{"n_layer": 9, "d_model": 320, "n_experts": 64, "experts_per_token": 8, "d_expert": 64, "d_shared_expert": 128, "activation": "gelu", "moe_layers": [2, 3, 4, 5, 6, 7, 8], "router_score": "softmax", "normalize_top_k": true, "routed_scale": 1.0, "balance_loss": 0.00562, "balance_bias": false, "router_z_loss": 0.0001, "n_groups": 4, "groups_per_token": 1, "init_std_router": 0.00913, "lr_router": 0.000926, "vocab_size": 5012, "norm": "rmsnorm", "norm_eps": 1e-07, "tie_embeddings": false, "optimizer": "soap_variant", "lr": 0.00592, "beta1": 0.95, "beta2": 0.95, "grad_clip": 1.0, "batch_tokens": 65536, "seq_len": 256, "train_tokens": 272300000, "steps": 4155, "dataset": "wikipedia_en"}
Below are experts of layer 6 (counted from 0) of a mixture-of-experts language model. Rows are named router (the router's row for the expert), up (a neuron's input weights, with its number) and show model dimensions 80-159. Each number is 128 + 32 x the weight over its row's rms, rounded and kept within 0 to 255.
After each expert's rows: "comes after" lists some tokens at least twice as common just before its tokens as in all text. This comes from a sample of Wikipedia text that the model never trained on. Tokens count by the router's weight.

# expert 36
router [110 135 169 149 133 117 165 147  97 180 189 144  91 121 168 118 123 139 129 146  46 110 184 130 115  90 157 181 107 133 135 126 124 120 125 140 115  78 102 161 105 156 132 152 129 193 152 187 163 172 122 117 173 122 115 108  74 185 103 132 119 104 158  88 120 144  83  96  74 135 124 108 146  62 130 153 106  94 157 159]
up0 [ 79 126 155 121 109 166 138 149 104 128 149 232 166 115  97  87  94  81 115 131 136 113 147 106  88 128 140 130 185  96 116 144 181 126 144  96 162  48 175 186 109 105 152 173 120 139 161 173 141 150 140 119 164 118 128 104 108 141 199 116 157 140 105 116 110 170 154 110  96 113  57 104  89 156 108 106 136 102 140  84]
up1 [ 98 206 105 113 105  72 150  95 165 132 123 134 124 115 111 139 112 152 166 176 133 130 150 114  80  99 116 146  78 118 195 122 212  93 121  90 119 156 126 117 113 134 182 116 109 173 103  90  83  88 123  93 160 139  94 134 109 132  99 124 113 112  90  50 128 125 157 152 190 142 113 164 168 125 210 146 147 144 101  98]
up2 [150  84 154 130 145  91 140 120  69 134 115 112 104 136  83  68 123  74  75 148 100 112 160 140 129 120 150 132 100 148 128 133  98 134 128  92 151 157 196 113 124  63 149 141 110  92 130  98 147 138  89  63  93 203 100  97 111 127  92 116  54 118  90 163 165 124 125 122 144 112 123 142  76 127  98 197 127 184 132  71]
up3 [125 125 148 140 175 127 149 165 123 167 107 151 126 101 121  91 162 162 203 104 166 171  93  96  92 103 155 143  94 127 123 119 171 147 157 114 149 187 170 144 129 135 117 235  85 142 150 174 119 128 159 112 155 165 160 117 140 137 141 113 155 140 142 188 176 123 136 104 194 160 151  78 151 139 134 103 117 190  75 149]
up4 [135 110  85 149 104 142 155 194 166 153 144  98 184 129 107  99 127 162 191 147 182 152 108 161 102 122 111 108 153 143 167 132  42 121 141  98 162 176 109 155 172 171 104 183 139 146 119 143 138 174 157  56 169 111  83 137 146 153 111 150 148 115 159  77 104  79 105 120 142 127 168 106 103 136 161 113 139 143 112 157]
up5 [103 146 136 150  96 184 126 148 146 144 101  98 148 124 140 104  79 122 127 156 154 121 168 212 129 153 158 165 128 101 168 111 171 143 119 168 116 125 174  91 152  96 147 137 134 209 157 162 171 142  80 164 174 102 165  57 104 204 123 148 129  42 151 144 174  64  78 157 121 145  86 108 140 113 111 150 123  67 143 143]
up6 [186 184  46 158 123 127  54  94 117 111 131  85  81 107 150 157 103 113 133 139  78 204 131 149 144 134 120 105 138 131 136 159 159  84 159 125  98 127 137 163 113 118  98 163 156 150 151  89 151 176 132 134 150 147 152 158 120 145  93 116 164 119 145 213  95  97 164  72 112  74  85 174 114 159 137 165 156 169 125 150]
comes after: "1", "2", ", ", " (", " in ", " "

# expert 31
router [166 135 150 190  87 142 149 100 123  94 174 121 127 137 146  92 100  88 115 104  78 105 173 140 120  91 137 143 112 138 118 144 128  82 136 192 117 107 119  99 124 131 121 127 120 114 166 126 109 142 119 207 126  74 103 133  99 134 120 120 104  98 172 141  85 148 127 120 107 117 130 154 122 116 123  63 187 158 144  78]
up0 [145 133 136 134 159  92 135 116 116  74 154 100 108 135  88  71  81 124  94 101 151  66 148  98 119 125 160 159 191 131 142 119 152 121 107 154  99 108 131 114 153 113 181 149 122 118 186 140 117 138 129 159 139 100 157 166 153 167 135 114 124  98 109  99  90 108 106  97 171 112 128 185 156 113 112  87 171 150 119 100]
up1 [122 131 144 107 102 134  97 162 152 116 124 121 138 104 128 134 124  75 134 156  91 101 140  97 131 104 123 128 211  95 134 128 151 125 115  73 100 108 125 147 113 138 121 162 109 164 200 129  73 129 129 147 123  51 114 115  79 144 123 117  39 113  62  35 156 119 122 163 138  81 142  97 154 136 108  87  88 122  96 107]
up2 [133  47 160 128 102 123 139 142 141  95  30 144 110 152  84 164 124 125 183 102 161  84 140 195  89 111 152 118 174 110 137 138 139  94 132 112  97 146  95 101 125 107 173  60 127 106 108 112 109 116  93 143 130 154 120 117 135 152 102 152 121 130 110 160 124 136 116  93 102 130 143 111 111  91 111 126 168  91 136 152]
up3 [107 136 179 140 166 138 189 123 101 150 130 115 116 133 159 117  97  75 120 116 153 122 108 116 105 113 149 123  34 118 113  94  64 131 158 159 132 166  87 103 132 158 147 132 114 142  51 178 116 112 162 149  99 123  76 108 151  97 126 104 149 116  58  75 110 139 127 147 126 104 129 154 164 153  82 163 104 106  79 136]
up4 [101 156 136 180 100 128 120 151 173  68  90  80 163 129 129 108  99 191  90  96  83 161 131 129 149  88 127 159 137 177 110 103 141  96 150 119  98 115 112  83 116 146  79 158 106  91 199  99 124  93  83 134 150 127 119 164 109 145 123 151 128 122 129 159 109 213 207 159 172 164 152 139 103  91 144 162 131 116  80  81]
up5 [166 127 106 126 118  78 112 103 146 102 183  95 114 129 171 147 111 161 138  98 114 165 139 138 141 119 121 116 194  84 155  78 118 108  98 159  52 174 153 114 155  64 164 173 137 152  98  97 132 110 123 127 151 119 157 134  92 147  96  76 105 174 177 185 102 168 141 135 129 130 111 143  89 152 140 171 117 100 155 157]
up6 [171 152  93  72 118 153 146 168 147 104 156 137 137 101  93  81 131 127 188 146 128 132  91 138 132 108  70 116 156 165 127 143 128 115 114 163 160 115  44 152 126 148 125 159 101 136 210  88 139 137 129  84 115 115 102 102 137 136 168 185 130 134 165 100  86 108 152 153 155 118 154 145 172  87 141 149  89 187 109 173]
comes after: "\n\n", ".", "\n", ") |", ";", "s."

# expert 4
router [ 67 124 178 202 113 152 126  90 187 121 143 149  73 129 161 121 113 129 111 145 105 104 106 134 124 120 168 134  69 116 144 109 127 104 178 165 106 159 106 146  99  99 178 154 126 139 142 131 205 131 157 159 121 141 139 124 140 132 120  74 135  99 126 114 114 174  88 123 128  86 130 111 184 136 144 121 121 186 205 170]
up0 [158 124 123 127  33 201 106  69 115 177 123 115 128  91 171 128 152 113 105 198 111 144 120  95  86 112 168 121 129 151 171  82 102 116 184 116 159 138 127 161 166 140 175 202 185  94 144 125 199 121 115  88 148  94 114 118 150 167  86 163 134 176 138 152 135  76 115 163 111 137  98 101 150 109  66 156 120 157 104  89]
up1 [135  75 166 142 120  49 133  89 148 136  89 183  71 105 136 141  39 157 115 142 111 127 123 157 106 150 136 124 156 159 108 111 145  77 180 136 127 143 125 157  49 105 115  95 144 116 119 116 152  93  64 148 106 113  97 126 167 124 141 107 112 182 208 121 152 158 130  88  85 170  78 104 162 144 137 147 136 114 170 128]
up2 [134  72  70 180 153  81 135 132 203  91 137 149 116 138 140  85 167 127  94 114 104  99 156 166 126 120 146 145 146  87  95  56 118  96 170 153 108 140  91 146  95 107  94 130 123 122 163 190 189 115 168 143 136 116 126 224 174 175 152 140 118 140 181 124 141 145 110 109 125 122 113 144 132 137 145 135 152 132 111 148]
up3 [122  96 151 151 102 135 140 119  97 146 123 108 126 106 156 140  51 117 121  98 125 201 116 175 104 117 142  59 127 144 124 131  79 137 139 171 120 129 142 105 166 149  62  72  92 135 119  90  98 169 121  96 115 120  87 126 145 140 171 172 120 146 171 149 118 151  42 100 146 156 123 123 101 135 107 132  68 106 172 184]
up4 [125 191 116 133 114 100 193 162 172  84 122 122 214 144  58 139 127 130 161 123 130  82 140 149 130 128 157  80 106 198  94 102  76 133 137 194 211 127 167 104  79 118  92 115 103  95 128 130 169 116 150  85 141 136 101 109 140 176 180  81  87  63 137 138 101 106 157 109 183 148 153 153 135 137 182 144  42 118 152 115]
up5 [ 63 134 112 109 156 120  77 117 118 134 146 156 125 182 174  93 113 156  58 118 117 136 112 102  83 139 169 150 129 131 122 169 139 143 125 157  91 140 162 106  65  91 123  93 115 154 182 154 159 106 143 102 124 181 150 130 116 103 135 135 118 124 173 113 137 135  72 162  63 125 129  88 104 179 146 191 179  88 157  99]
up6 [108  65 127 112 172  87  92  94 111 116 179 112  83 119 108 133 105  91 168 145  57 128  60 163 118 136  99  94 138 122 189 157  67  86 216 165 138 105 149  94 107 102 111  88 128 179 133 101 161 165 123 142  68 145 116 156 165 134  69 166 139  98 138 152 142 216 104 149 119 102 126 147 102 131 154 150 123 148 220 112]
comes after: " ", " | ", ": ", "–", " of ", " ("

# expert 44
router [122 117 189 118 142 157  75 135 115 131 192 112  84 119 143 107  91  70  89 161  86  63 180 155  89 112 149 136 101  98 140  85 122 153 174 192 128 135 127 115 109 137 123 135  94 201 113 121 114 125  71 120 168  79 107  90 101 164  93 103 160 108 137 127 116 127 133  94 106 132 122 110 173 133  97  96 160 133 125 148]
up0 [180  78 153 102 150 138 134  51 156  73 192 148 162  94 128  84  80 131 110  92 111  99 153 130 148 128 107 121 120  98 112  86 120 101 118 126  86 192 165 102 103  93 129 146 104 164 141 108  97 182 152  80 124  79 162 194 137 158 129 123 116 146 112 111 118 178 118 120  94  79  70 129 114 155 131  95 136 139  84 142]
up1 [106  97 152 107 124  99 109 119 155 162 104 168  72 175 105 131 137 127  72 108  81 109  94 153  76 149 154 122 123  83 103 139 102 162  75  82  72 130  97 161 149 139 105 158 158 122 101 124 160 107 139 162 175 141 152  32 128 204 126 121 104 148 114 135  50 118  98 135 160 150 124  61 164 132 111 138 148 115 158  95]
up2 [119 118 173 142 106 139 139 125 157 127 109 139 145 134 160 131  72 114 118  86 183 107 133  96 129 129 146 169 110 131 141 126  76  81 100 141 106 123  91 165 179  53 170  92  60  55 174 119 145 171 146 144  98 117 127  85 137 136 109 147 142 116 141 158 154  71 129  80 103  75  90 145 144 135  81 128 148  82 130 131]
up3 [162 150 182 102 148 150 121 155 108 167 104  78 183 145 118 102 138 112 119 171  95 155 139 151 129 117 150 170 139 153 155  99 190 115 120  82 175 103 177 106 106 120 176  96 193 102 117 127 123 126 128  71 167  85 116  87 108 149 158 133  80 115 152 130 114  98  85 100 171 164  94 124 165 133  60  89 155 159 139 145]
up4 [127  73 122 103  66 126 147 155 136  99 122  81 110  94  85 156 107 116 122 165 106 100 148 142 142 113  85 114  59 165 137 143 227 136 160 121 155 123 128 180 170 130 129 112 134 138 180 118 140 129 165 152  98  72  93  75 169 151 134 189 159 137 101  86  99 147 105 110 142 148 156 126  89 135 130 126  60 173 105 130]
up5 [126  74 159 152 152 146 168 107 164  84 126 147 102 144 156  91 105  71 128 153 133  76 126 162 106 131 181 198  99 135 124 109 123  95 143 114 126  93 149 113 121 148 164 179 120 141 174 166  57  99 101 121 113  93 120 132 184  96 117 147 121  57  96 180 125 112  98 171 157 144 118 120 129 122 113 141 113 128 108 128]
up6 [154 165 173 157 152 162 139 194 134 134 126  89 132 155 104 112 159 119 154 157 143 102 127 165  71 151 141 112  93  99 168 104 152  74 154  89  96 163 177 127 102 152 158  95  83  96 168 130  57 134 160  72 128 111  93  95 114 212 137 138 175 115 139 139  82 127 154 147  85  74 130 104 142 163 134 170 109 131 116 167]
comes after: "2", "1", "8", "88", "9", "90"

# expert 41
router [136 131 109 133  72 123 152 120 138 176 142 139 166 111 105 112 111 100  97  89  96 156 119 126  95  75 150 171  66 150 146 130  87 182 167 151 124 105 168 112 124 122 151 169 130 159 176 112 159 122 107 163 122 165 132 124  77 176 160 162 127 118 145 117 163 149 159 123  97 136 148 117 143  90 170  92 145 127 143 124]
up0 [170 122 179 153  79 164 124 115  94 141 109  90  95 125 110 112 127 176 150 147  78 148  98  88 199 103 129 135 132  95 138 109 144 151 138 113  75 115 173 107 179 135 119 152  88 159 153 120 201 152  56 130 130 123 170 146 118 146 164 181  45 127 116 116 158 142 138 175 131 195 114  95 107 135 155 113 195 191 127 176]
up1 [ 78  30 114 124 163  97  68 174 177  95 164 143 159 178 123 157  81 169  76 125  96 161 115 128 108  89  99 110 172 120 125 144 114 119 126 139  85  96 112 138 134 132 183 191  65 126 142 131 115  98  97 166  97 120  83 148 132  93 151 126 163 107  86 125 103 114 131 128 160 110 100 148 128 128 138 184 153 149 104 154]
up2 [140 110 110 181 152 113 108 192 163 124 137 139 108 166 120 105 177 170 100 106 120 169 162 154 113 112 209 151 146 155 112 124 129 143 109 122 146 101  93 102 112 143 111 176 152  91  87 133 157 121 116 143 135 108 134 117 140 155 136 117  70 128 114 153 132 185 206  96 161  75 180 133 122 109 137 200 124 160  83 135]
up3 [ 92 135 137  95 124 180 129 153 136 139 119 102 168  96  93 118 129 162 132 199 143 155 166  93 122  87  86  95 101 107 131 178 120 181 118 151 145 114 156 153 110 117 125 199 107  82 180 130 177 201 106 136 107 149 106 163 115 163 144  83  91 104 119 132 104 105 104 114 175 125 196 148 176 116 140 120 164 157  68 107]
up4 [121 161 124 111 110 132 158  81 104 141 146 108 172 106 124 119 119 171  89 105 106 154 145 146 166  77 180 144 107 129  91 170 142 127 141 145 209 103 155 162  96 146 101 107 202 124 158 122 189 137 114 114 107 125 148 149 147 126 137 144 105 136 123 162 106  86  80  81 132  98 165 143 167 134 134 171  73 126 145 131]
up5 [ 64  96 109 120 100 183 110  89 133 104 121 139 189 161 119 139  86 151 145 166  84 184  58 173  92 123 161 182  92 168 106 132 146 151 144 121 169 158 139 105 195 102 116 154  80 195 136 146 141 106 109 152  95  89 152 138 119 123  71  74 115 120 194 166 113  99 139 133 134 136 131 107 179  61 122 100 128 110 139  96]
up6 [167  89 100 173  82 187 144 173  75 161 145 140 110  91 152 209 103  85 108  33 112 111 116 119  87 140 181 115 123 130 112 122 117 123  81  83 148  77 109  78 102 134 165 207 110 116 115  90 139 141 110 129 120  97 133 119  96  86 160 131 151 121 209 125 137  95 119 101 144 188 131 130 124 133 176 108 145 144 106 140]
comes after: "-", "\n", "2", " (", "- C", "- "

# expert 22
router [143 134 105 178 127 172 165  94 104 115 136 125 130 126  54 127 109 114 136 101 129 161  88 103 121  86 118 126 157 142 127 119  77 155 129 134 123 151  97  59 129  92 175 152 131 113 222 141 164 113 148 179 163 139 151 113  91 135 139 113  60 148 115 103 146 146 113 129 134 125 131  76 150 122 221 110 108 188  86 104]
up0 [171 144 160 109 101 159 163 164 115  66 130 155 116 117  98 161  60  87  94 117 162 202 138 127 106 107 134 177 129 171 112 160 149  58 166 103  99 125 129 125 123  75 150  87 119 108 166  63  84 188 112 132 110 156 154 186 133  88  87 108  98 118  88 123 113  94  57 124 175 128  84 147 139 111 157 145 134 131  83 124]
up1 [117 197 129 154 123 102 156 123  68 132 135 168 138 148 160  90 144 116 111 120 109 112 182 123 127 127 105 138 120  73  71 138  89 216 126 170 140 135 157 152  77 109 110  75 133 148 156 119 157  84 167  97 125 141  85  94 108 130 102 109  77 135 114 123 155 143  65 125 138  99 113  70 133 132 145 140 145 118 149 116]
up2 [ 81 119 137 117 161 132 154 149  99 166 119  67 111 178 150 100 135 104 163 115 154 121 120 145 155 101  89 126 156 166 147 113 129 124 114 125  63 176 107 130 171 152 100 142 124 114 121 119 132  75 164 131 197 196 127 101 115 155  96 115 182 158 167 118 126 155 115 107 185 179 153  70 128 110 163 116 173 119 150  83]
up3 [167 113 141 125 137  98 170 134 134  95 126 145 114  91 132 110 109 131 137 198 119 120 123  93 160 118 119 164 133 145 142 154  87 147 101 137 147 132 104 139 131 151 145 102 102 133 173  84 163 148  97 164 131 123 188 141  91 160  92 111 111 144  76 148  57 156 191 124  76 153 104  95 160 126 163 184 123 155 124 134]
up4 [124 163 115  89 100 185 129 148  76  82 155 150 137 139 104 107 127 151  97  97  78 146 105 129 129 149 114  64 123 147 117 130 152 220 111 114  82 132 134 128 106 154  92  95 121 133 137 151 146 167 109 107 176 121 118 127 137 155 130 111 151 151 143 127 103 108 152 108 135 145 148  77 145 134 118 149 123 180 152 108]
up5 [118  77  82 151 206 102 127 138 159 114 142  76 104 131 155 159 110 172 138  95 148  55  67 117 149 121 119  91  92 100 112 114 127 121  92 137 119  82 155 105 103  93 191 149 102 114 130  91 105 123 132 148 132 106  77  96 132 112 159 117  59  94 102 102 108 131 113 159 142 118  87 136 166 113 147 125 131 117 155 188]
up6 [159 122 105 151 165 216 120 121 163 143 133  89 148  87 105 149 143 134  97 160 103 148 131  59 114 118 108  79 117 106 167 133  80  85 114  89  56 148  70 105 157 137  76 115 147 178 195 151  86 111  52 139 121  87 141 148 144 159  85 124  70  98 144 139 183  84 110 144  86 160 146 115 128 110 121 125 124 149 104 120]
comes after: " |", "0", " | ", "\n", "\n\n", "; "

# expert 1
router [111  84 137 149  85 119 174 125 114 134 147 165 125 116 137 121  64  84 126  93  78 106 126 133 120  80 153 114 133 139 129 100  91  86 152 139 118 146  97 140 154 138 136 154 140 152 177 145  87 149 103 138 119 156 117  81  74 168 131 116  46  55 137 114 130 133 105 122 136 163  77 121 124  97 164 123 118 183 150 101]
up0 [132  95 161 161 114 126 131 146 201 107  78  78  83 121 109 121 115 137 105 110 128 109  86 127 142 125 144 139 162 159 181  23 154 123 132 150 139 107 138 148 119 142 132 123 124 151 139 169 101 112 129 113 136 112 110 127 172  86 103 136 158 137 137 155 174 137 130 159 147 155 123 115 154 132 140 159  69  98 153  81]
up1 [119 128 126 144  91 106  97 150 171 122 100 158 138 157 103 146 106 123  84  69 146 142 114 183 116 158 123 128  71  94  77 169 115 145 145  99  87 123 151 180 123 143 152 122 134 139 213 100 153 113 121 148 151 124  69 118 147 150 180 102 113  97 144  89 126 166  84 114 152 192 125 114 165  76  93 101 130 154  66 128]
up2 [126 120 116  86 124 121 141 189 142 179 135 132 168 143 128 116 147 126 113 129 110  99 134 130 146 107 105 138  81 135 138 185 156 182 112 127 164 141  83  81 147  97 113 130 118 136 135  93 134 134 116 145  97 189 158 102 116 179 145 104 104 150 134 136 121  58  90 128 128 151 120 153 103 134  98 151 140 164 169 146]
up3 [137 146 154 142 113 121  92 135 112 138 134 158 135  83 113  94 149  82 105 194 126 158 150 100 115 114 104 132 101  88 162 142  57 156 133 127  96 105 116 171  73  72 102 119 158 115 130 113  74 118 153 165 131 127 155 190 103 126 153 134  73 147 149 154 182 157 180 172 117 176 107 240 124 124  99 118 161 175 124 131]
up4 [ 84 146 117 191 141 145 149 146 117 103 177 138 136 105 108  94 154 153 110 131 164 142  82 142  56 108 118 161 141 202 142  66 151  62 137 110 141  94 114 166 206 169 120  93 128 158 123 143 138 157 127 117  85 128 148 116 119 102 159 139 111 103  80 162 111 138 137 243 202 158 127 143 140  95 173 161 139 161 142 120]
up5 [128 103 127 122 135 151 162 115 142 182 120 101  99 105  98 123  85 156 153  58 129 150 108 135  80 132 153 104 179 159 144 177 140 101 119 173 134 145 132 173 102 131 100  72 182 117 126 146  85 109 151 144 160 154 107 122 140 128 120 154 176 101 195 123  74 142 108  91 129 115 137  90 116 164 175  79 116 175 128  97]
up6 [168 131 142 150  95 126 109 166 127  89 139 157 131 129  86 120 114 172  87 188  92  76 194 128 110 131  99 103 113 115 126 105  77  98 188 137 164 122 117 164  71 103 118 171 111 111 101 144 100 127 143  92 108 119 201 117 126 100 158 177 148  49 113 107 125 150 110 137 150 139 102 188  76 100 130 104  60 166 132 117]
comes after: " | ", "| ", ") | ", " on ", "; ", " / "

# expert 46
router [151 116 139 148  90 158 127  86 122 153 140 110 163 108 157 153 100  91  91 134 130 157 146 144  93  76 101 136  83 121 186 149 126  90 123 113 125  95 156 133 102 139 178 151  87 132 157 128 126 177 110 153 100  76 151 136 133 149  81 147 133 106 172 108 133 170 137  83  90 136 107 131 144  77 107  98 118 160 143 106]
up43 [139  94 171 120  95 102 117 152 120  74  91 124  25 142 120 136  94 123 193 134  71 128 141 198  98 161 196 217 147 150 114 141 102 176 161 135 122  72 158 132 113 142 134 149 131 167 115 148 108 123 136  91 155  97 159 148 166 103 104 123 169 110 196 126 102 145 178 119 161 112  70 122 157  73 143 148 133 121 132 131]
up44 [ 98 124 126 127 145 174 190 159 158 120 181 115 142 110 111 137 124 128 179 203 144 130 108  89  85 147 104 178  72 128 140  91 147 119 109 145 150 181 144 121 117 115 164 153 157 180 132 139 123 109 131  82  82 132 155  44 141 112  96 103  54  73 176 155 112 185 117 100 115 117 150 135 146 119  89 147 162 120 142 189]
up45 [137 197 143 142 137  87 236 177 145 159 100  54 127 146 120 158 113 145  86 185 137 167 116 124  99 124 189 102 108 171 136  97 119 137 145 193  87 141 110 132 136 179 118 164  82 103  91 168  78 156 146 116  77 135 133 105 129  96 116 116 142 149 138 115 163 161 161 120 155 109 165 117  95 140 151 130 141  87 185 127]
up46 [139 108 234  88  50 124 158 146 133 159 136 100 126 137 113 202 169  95  87 118 181 154 163 176  75 130 115  99 106 162 173  49 161 162 104 115 144 122  94 142 122 125 150 129 141 143  63  66 128 140 108 152 108  86 137  93 107 115 198 139 102 173 120 117  96 100 144 103 135 146 163 100 134 155 109 135 114 200 186 133]
up47 [121  72 144 203  61 136 149 119  75 161 161  43 160 203  98 100 105  89  99 139 161 123  74 116 121 138 134 123 121 136 104 146 127 106  89 159  73  77  99 122 123 155 178 124  93 118 101 184 133 135 211 113 180 143 112 104 156 172 140 103 178 141  88 138 112 169 171  79  99  71 125 149 109 126 104  77  78 118 184 123]
up48 [167 113 146 124  72 116 137 119  91 171 133  65 124  89 134 184 165 120 107 150 106 121 126 180  68 150 159 198 119 169  40 154  61 167 149 126 115 125 157 106 130  92 169 117 110  91 127 136 111 142 131  97 158 141 157  96  89 118 130 148 159 140 127 106 113  93 141  91  86 135 144 124 135 174 107 149  97 148 123 174]
up49 [ 89 112  90 112 128 121 154 125  93 110 191 182 134 123 132  69 121 135  95 147 142 133 148 155 104 113  63 144 116 126 128  51  95 131 145  80 119 132 149 135 181  89  87 230 121 112 188 140 154 111  85 125  82 109 119  91 149 147 159  98 141 133 124 121 135 143 147  74 116  81  92 162 117 126 152 117 153 117  96 146]
comes after: ", ", " in ", " (", " ", " | ", "| "

# expert 59
router [150 149 120 157 133 205 126 130 181 130 189  94 134 133 130 125  85 109  97 141  86 118 157 154 124  86 116 124  92 127 124  72 128 106 136 157 141 200  69  82  76 125 198 105 120 172 199 139 144 144 114 147 110 109 116 114 111 103 120 122 128 108 159  77 152 148 117 147 150  84 121  90 159 135 115  74 118 138 191 149]
up0 [104 137 132 175 105 180  96 180  67  80 156 143 124 135 144 162 156 179  55 137 113 131 139 117  93 137 114 166 100 132 150  98 115 140 126 153 115 171 152 176 145 152 154 149 145 114 136 131 113 122  85 126 122 129  63 166 133  81 124  99 128 108 216 108 162 179 119 165 125  92 117  64 122 111 105 147 174 119  97 166]
up1 [133 157 183 153  89 146 151 188 108 183 129 111 142 198  94 128 128 185 135 175 127 131 127 172 116 114  98 133 154  92 150  99 167 154 134 120 115  85 147  59 128  90 109 188 102 143 154 124 134 101 121 176 161 113 170  91  88 110 110 113 106 116 134 125  88 130  63 150 137 145 156  68  86 111 116  26 101 106 135 123]
up2 [106 145  88 133  69 119 105 113 176 165 175  94 125 144 121 142 147 114 163 160 191 135  78 155 145 124 122 150 119 170 176 133 131  93 158 131 153 146  61 101 166 118  93 111 129 156  90 115  79 125 157 160 106 151 107 146 151 133  63 153 113 117 154 138 117 145 161 140 159 161 137 146 151 118 122  91 134 128 143 133]
up3 [112 153 128 102 151 117 156 135 141 151 149 140 111 133 145  83 119 139 179  99 138 183 120 141  81 108 110  94 151 133 172  67 109 103 120 208 121 133 124  85 134 156 125  84 133 101 107 118 138 119 136 159 171 127 113 177 165 142 120 169 133  32 135 201 107 159  97 157 133 163  92  77 117  93 158 123 108 119 145 143]
up4 [156 136 110 158 147 173 134 112  92 167 149 149 103 138 145  90 148 131 128  86 112 113 159 176 136 152 146 165  80 119 203  62 115 123 141 128 103  97 151 129 101 130 126  92 111 100 133 150 102  88 117  84 165 110 132  86 182 124 156 151 136 123 156 132 109 150 184 101  90  62  89 134 141 121 126 115 163  86  92  81]
up5 [143 103  98  95 127 162 155  81 161 119  28  87 143 150 147 107 123  83 142 127 108  96 157 106 123 159  79  91 124 152 149  56 110  89 108 191  79 104 136 134 156 129 189  81 186 147 102 112 128 168 141 112  96 140 157 115 137 133 119 130 110 129 141  97  95 116 120  82  74 105  72 101 171 154 144 137 121  97 187  62]
up6 [118 134 107 145 114 191 128 151 115 103 169 112  83  69  99 127 137 162 164  78 142 172 133 118 205 107 123 117 130 154  88 172 111 169 121  95 120 149  84 121 121  89  84 143 116 176 169 110 194 131 128 111 107 192 175  45 125 128 105 174 162  90 169 119 125 137  89  80 154 157 114 145 165  99  82  89 159 127 107 135]
comes after: "\n", "1", "0", ")", "6", "3"

# expert 58
router [143 126 172 132 141 118 123 121 177 125 142 141  98 140 140 107 117 111 109  90 120 126 125  87  79  92 120 141 101 175 136 115 139 173 173 211 126 110 115  99 170 127 153 152 109 151 131 104 146 145 133 154 121  98 157 101 122 202 103  93 118  91 127 145  66 181  62  77 123 158 157 103 158 136 140  80 115 183 122 193]
up0 [126  97 222 146 118 120 134 148 126 116 127 131 159 110 142 120 121  74 153 136 106 132 135 108 117 132 100 108 187 124 130  81 148 111 164 132  94 160 160 107 168 116 174 159 135 136 127 115 143 118 166 148 194 130  81 122 108 173 131  87 135 115 103 101 171  80 121  80 120 180  76 134  71 152 118 162  89 151 119 147]
up1 [147 150 157  75  92 203 132 155 149 107 137 123 106 113 117 125 121 128 163 121 128 145  87  86  84  91 101  88 104 131 123 118 172 100  86 101 166 113 115 167 191 170 128 127  96  98 131  86 153  97 132 161  86 161  89 102 125 164 100 103 130 174 135 206 153 118 147 130  87 122  98 150 106 139 149  92 133 124 107  58]
up2 [121  89 131 104 104 127 149  46 140 103 126  51  89 145 170 108 140  88 140  99 113 179 136 104 111 106  96  96  95 177 141 135 117 161 185 151 168 163  70 118 124 119 147 120  97 116 144 119 110 142 146 143  96 173 185 112 174 134 104 129 187 128 128 138  94 155 124 115 136 163 105 122  69 141 152  91 119 217  61 139]
up3 [174 156 165 128  84  90 178 118 177 149 113 112 129 176 121  94 137 142  66 150 119 110 145 119 178 141  86 151 131 131  73 129 179 149 177 178 120 122 142  27  71  94 175 104 129  94 133 130 170  76 184 161  75 153 109 126 185 116  99 100  95 109 144 166  98  97 174 164 116  80 126 129 115  76 139  80  72 175 184 153]
up4 [ 86 147 175 142 179 130 130 153 166  87 155 119 151 186  92  77 155 142 154 150  97  85 214  93 134  95  35 129 165  97  94 119 132  92 141 142 104 151 129 106  89 126 111 150  69 161 154 101 144 104 120 166 138  98 155 146  92 118  95 147  86 145 113 106 143 138  71 141 146 106 147 123 107 168 116  96 134 121 100  69]
up5 [173 185 146 104 100 177  95  82 155 141  89 152 129 174 156 144 147 140 169 136 168 115 114 115 135  90 139 117 133  86 142  77 152 197 165 155 181 128 145 154  78 152 119 144 152  83 120 151  60  94 136  77 160 115 122 119 123  93 122  91  83 106 138 139 122 155 117 153  79  93 126 154 113  99 106 105  85  90 208 121]
up6 [156 137 112 172 129 120 140 166 136 159 164 170 129 126 106 116 160 147 157 112 144  84 169  91 109 109 110 120 108  91 125 106 160  98 146  93 107 126 126 157 130 141 136 137 174 164 189 133 138 156 178 163  87 132 162  42 147  78 182  75 107 169  64 141 123  68 126  81 119  89 106 155 175 142  64 154  87 164 103 113]
comes after: "–", ".", ":", "5", "0", "6"